config = dict(
    num_hidden_layers=8,
    hidden_size=384,
    n_experts=96,
    experts_per_token=4,
    d_expert=80,
    d_shared_expert=0,
    hidden_act='squared_relu',
    moe_layers=[0, 1, 2, 3, 4, 5, 6, 7],
    router_score='sigmoid',
    normalize_top_k=True,
    routed_scale=1.0,
    balance_loss=0.00541,
    balance_bias=False,
    init_std_router=0.0171,
    lr_router=0.00026,
    vocab_size=16384,
    norm='rmsnorm',
    norm_eps=1e-06,
    tie_word_embeddings=False,
    optimizer='muon_variant',
    learning_rate=0.00128,
    beta1=0.93,
    batch_tokens=[32768, 65536, 98304],
    max_seq_len=2048,
    train_tokens=245400000,
    max_steps=4009,
    dataset='wikipedia_en',
)
Below are experts of layer 4 (counted from 0) of a mixture-of-experts language model. Rows are named up (a neuron's input weights, with its number), down (a neuron's output weights, with its number) and show model dimensions 0-191. Each number is 128 + 32 x the weight over its row's rms, rounded and kept within 0 to 255.
Before each expert's rows: "gets" lists some tokens that make up at least twice as much of what it gets as of all text; "comes after" lists some tokens at least twice as common just before its tokens as in all text. This comes from a sample of Wikipedia text that the model never trained on. Tokens count by the router's weight.

# expert 15
gets: " ", "–", ".", "′", "00", " ("
comes after: " |", "|", ",", "1", ";", "2"
up2 [154 139 129  99 112 172  67  64 143 108 115 127 157  92 139 154 198 120 138 159 110 147 197 107 107 124  59 161 155 133 100 103 140  89  86 132 114 168  72 143  70 151 145 136 154 122  85 133 176 172 136 109 126 117 173 154 118 113 113 123 121 119 109 235 117 117 152  99 166 134 130 132 123 106  56  90 114 140 197 133 138 154  89 143 151 129 163  94 106 131  89 121 155 157 145 148  83 125 106  63 109 148 127 131 143 144  95 139 105 106 126 142  97 161 123 123 130 123  82 143  72 177 191 112 100 188 124 159  93 198 115 153 136 152 173  94 116 133 154  88 142 177 181  86 167  89 161 158 180 132 133 120 139  91 187  81 212 109 193 149 138 147 162 158 120 106 112 149  87 110 115  69 117 107 113 169 147 134 179 141 149 103  79 141  68 135 126  84 144 149  94  85]
down2 [177 117 183 126  57 102 113 108 132 146 125  84 138 228 159 116 156 156 150 124 173 107 119 118  76 160 159 103 127 161 106 175 123  82  94 144 109 126 112  96 162  99 120  81  94  74 159 102 156 135 101 126 175  40 149 118  88 110 132  99  97 181 137 174 115 164 189 127 166 180 197 109 131 165 115 138 112 109 151 123 151 109 141 152  70 142 110 194 130 180 169  94  81 140 163 222 165  71  78 109 170  86 145 124 107 148  72 100 129  70  98 118 140 129 155 146 126 149 168 112 130 118 123  99 144  98 160 159 151 137 122 100 121 146 161 130 162 130 150 118 144  92 137 159 187 143 164 101 150 148 128 155 118 101 179  73 149 140 170 107  93 176 144 126 157 122  93 120  89 128 223 193 118 154 184 141 148  87 147  87 184 122 135 144 136 138 147 104 205  98 156  86]

# expert 69
gets: " |", "-", ":", ",", "|", ";"
comes after: "\n", " |\n", ")\n", ")", ".\n", " MF"
up0 [178 124 148 118  95 199 151 120 123 119 172 159  73 190  96 147  99 116 142 100 152 129 168 120 111 115 114  85 119 151 146 119 153 113 126  89  75 122  96 161  93  48 103  97 134 161 102 163 117 121  76 130 147 129 140 156 124  95 126 103 210  50 127 140 143 122 137 125 100  92  91 172 128 112 101 112  66 183 115 206 173 119 130 146 129  87 173 149 149  44 115  96 137  90 128 197 128 146 130 146  51  71 111 128  81 145 180 123 142 132 180  82 129 113 100  87 180 139  89 122 137  83 129 141 112  91  69 160 156  91 190  99 119 108 149  98 174 109 145 100 112 124 156 130 131 129 122  76 138 159 139 134 145  95 169 136 132 118 127 108 127 199 115 124 149 174 154 137 119 102  76 172 109 126  87 134 131 145  55 178  86 142  88 101  88 116 109 194 148 104 141 112]
down0 [128 123 158 140 191 119  77 150 132  61  95 162  93 156 133 154  84 101 120  84 114  93 151 161  91 111 132  89 106 139  97 139 129  65 102 108  93 160 119 149  94 125 143 140  84  98 103 107 206  59 116 127 166 135 109 128  80 115 157  51 138  92  75  76 156 134 121 195 146  89 102 112 182  95 138 132  34 144 158 156 109 184 107 122 129 190 141  96 137  89 187 135 168 107 171 116 166 168 109 137 100 131 128  75 158  99 141 139 146  96 185 124 139 124 123 116 167 128 117  68 152  90 149 120 152  87  69 146  95 110 172 163 129  95 120 160  84 166 121 203 101 128  93 114 125 147 108 101 129  98 167 104 123 160 147 117 149 132  61  83 115 119 190 115 112 156 130  92 166 175 153 121 110  85 199 119 116 195 120 144 165 182 105 120 144  97 133 114 144 187  98 189]

# expert 63
gets: " |", "|", ":", ";", "°N", "born"
comes after: " |\n", ")", "0", "1", "2", "%"
up0 [106 107 131 138 112 142  56 120 132  52 158 115 156 138 149 124 169 138  94 130 191 132 131  99 124 128 147 105 148 132 123 142 123  93 143 207  63 144 161 151 129 123 166 111 171 150 140 113 139 100 167 129 164 124  91   0 132 150 184 154 161 136  90 147 102 152  98 122 159  68 173 130 111 161 133 138  95 126 173 117 134 112 159  90 155 114 110 112 157  92 143 160 127 143 129 117 102 170  90  98 157 157 145 171 142 163 117 129  97 112 134 124 122 161 103 103 136 112 122 103 117  82 141 168 157  92 127 168 205 103  87 122 107 120  96 121  84 146 101 151 110 103 167  88 132  67 160 185 212 100  96  93 150  78  72 177 171 124  74 121 118 188 135  96  46 160 108 141 142 133 146 150 121 173 134 104  88 157  51 162 176 107 127 134 110 170 104 115  99 144 168 143]
down0 [164 199 138  56  56 133 115 115 115  73 164 137  87  88 168 147 121 106 108 148  97  90 120 135 128 107  81 158 149 149 121 121  58 134 191  82 105 161 170 119  93 164  81 149 117  88  95 165  87  91  88  77 166 126 175 160 106 131 136 150 162 121 119 103 155 114 111 120 142 108 110 123 152 130 106 114 146 118 155 130 149 141  68 131 106 137  81 149  52 117 131 102 113 162 160 134 142 132 126  95 121 155  95 159 136 143 102  80 136 103 164 156 123  81 167  87 125 145 106 174 174 118 141 117 192  66 136 126 149 165  86 145 196 171 143 115 101 195 135 121 135 117 128 118  48 125 106  92 141 176  72 134  95 117 117 118 119 133 109  72 148 121  88 124 152  93  81 149  41 123 108 138 130 110 118 162 128 109 144 111 107  82  99  92 114  89 141 108 151 105 154 108]

# expert 56
gets: " ", "0", "1", "2", "4", "3"
comes after: " ", " |", "|", " (", ":", "′"
up0 [132 112 168 194 120 127 168  99 128 143  84 160  63 148  48 128 145 174 107 119 194 117  91  67  76 123 148  83 145 133 118 101 129 103 141 169 147 143 117  86  83 185 122 137 128 105 140 119 195 122 163  98 174 169 116  69 129 119 133 115 114 148 149  91  88 122 136 115  98 139 138 143 115 169 115 117 135 169 116 105  99 117 101 112  61  97  68 121 122 117 144 109 119 149 145 133 132 101  99  98 179 155 124  96 126 138 151 102  90 209  79 152  10 109 123 124  83 214 109 168  73 121 127 167 172 116 122 108  86 126  50 134 105  71 135 122 144 130  90 126 221 156 166 195 122 141 131 160 121 133  63  92 169 142 122 131  50 134 149 122 158 140 140 120 126 167 125 110  53 178  92 103 119 151 105 144 136 124 100  89 164 198 101 134 123 151 102 143 158  85 138  89]
down0 [108 152 129 166 179 134 136 150 188 119 144 175 153 204 122 134 134  60 159 131 110 115 122  82 146 119 106  84  89 118 147  91 101 137 128 102 112  84 144 111 124 165 132 114  74 111 116 105  78 121 156  65 109 208 142 152 132 107 145 131 143 137 129 120  61 196 163 117 138 149 138 160 152 129  90  72  70 131 132 105 134 142 119 100  54 113  91 109  84 107 158 110 154  65 119 130  65  90 134 162 132 169 146 120 123 189 129 133 126 106 129  91 116 100 133 168 107 113 125  97  55 132 151 152 154 103 162  95 111 126 128 151 193  93 125 132 174 185  72  89 121 110 130 145 168  76  80 136 101  81 115 146 102 167 186 142 143 129  82 137 195 113 134 177 147 155 139 161 142 131  84  74 136 123 172 152 122  99 127 148 120 170 131  65  71 134 124 181 104 176  91  81]

# expert 85
gets: " ", "19", "10", "20", "18", "00"
comes after: " ", " |", ",", ":", "|", " $"
up2 [ 82  79  98 117  80 156 158 116  60 104 111 132 145 109 129 119 132 118 124  77 166 123 158 128 126 102 123 130 169 169 123 101 114 148 101 178  65 122 197 149 152  24 144 148 157 109 108 148 120 128 119 141 143 100 112  99 114 120 154 143 139 128 158 131 156 177  78 164 136 144 166 146 107 143 158 115 147 126 128 161 126 154  77 125 120 154  93 121 174 105 182 148 135 164 114 162 112 145 115  94 123 150 135  77 169 121 140  91 132  80 155  98 121 134  98  66 124 156 189 119  71 141 145 160 179 162 181 118  95 121 106 151 151  85  91 126 130 206  91 133  93 172 104 160 206 164 141 114 112 170 129 140 123 156 114  92 117 100 145 178 146 113  98 149 162  70 156 106  90 131 137 127 179 141 136 117 117 124 158 149 187  73 122 121 144 134 111 152 103 122 137 112]
down2 [157 138 155 152 117 132 139 135 133 116 118 118  99  95 119 126  94 198 185  89  82 148 107 167  73  36 219 183 107 139  67 194 111 176 151 191 145 149  91 172 139 101 127 100 167 117 103 133 141 235 151 125 138 135 113 162 153 129 143 139 133 165 152 101 149 141 123 149 100 132 145 174 134 189 129 112 144 104 123 137 123 116 153 178 188 113 105 172 137 128 169  94 168 121 162 187 128 125 101 110 114 105 154  80 132  98 120 154  94  97 171 138  64 128  93 100 179 135  69 137 151 107 128 130 150 143 170 107 120 124 128 160 115 165 137 191 132 133 138 155 116 119 150 121 137 146 128 156 120 123 156  85 117 148 178 118 123 115 136 101 172 152  77 115 149 149 135 148 137 198 208 208 153 161 144  95 166 113 143 113 120 141 143 104 152 131 116 184 136 157 138 158]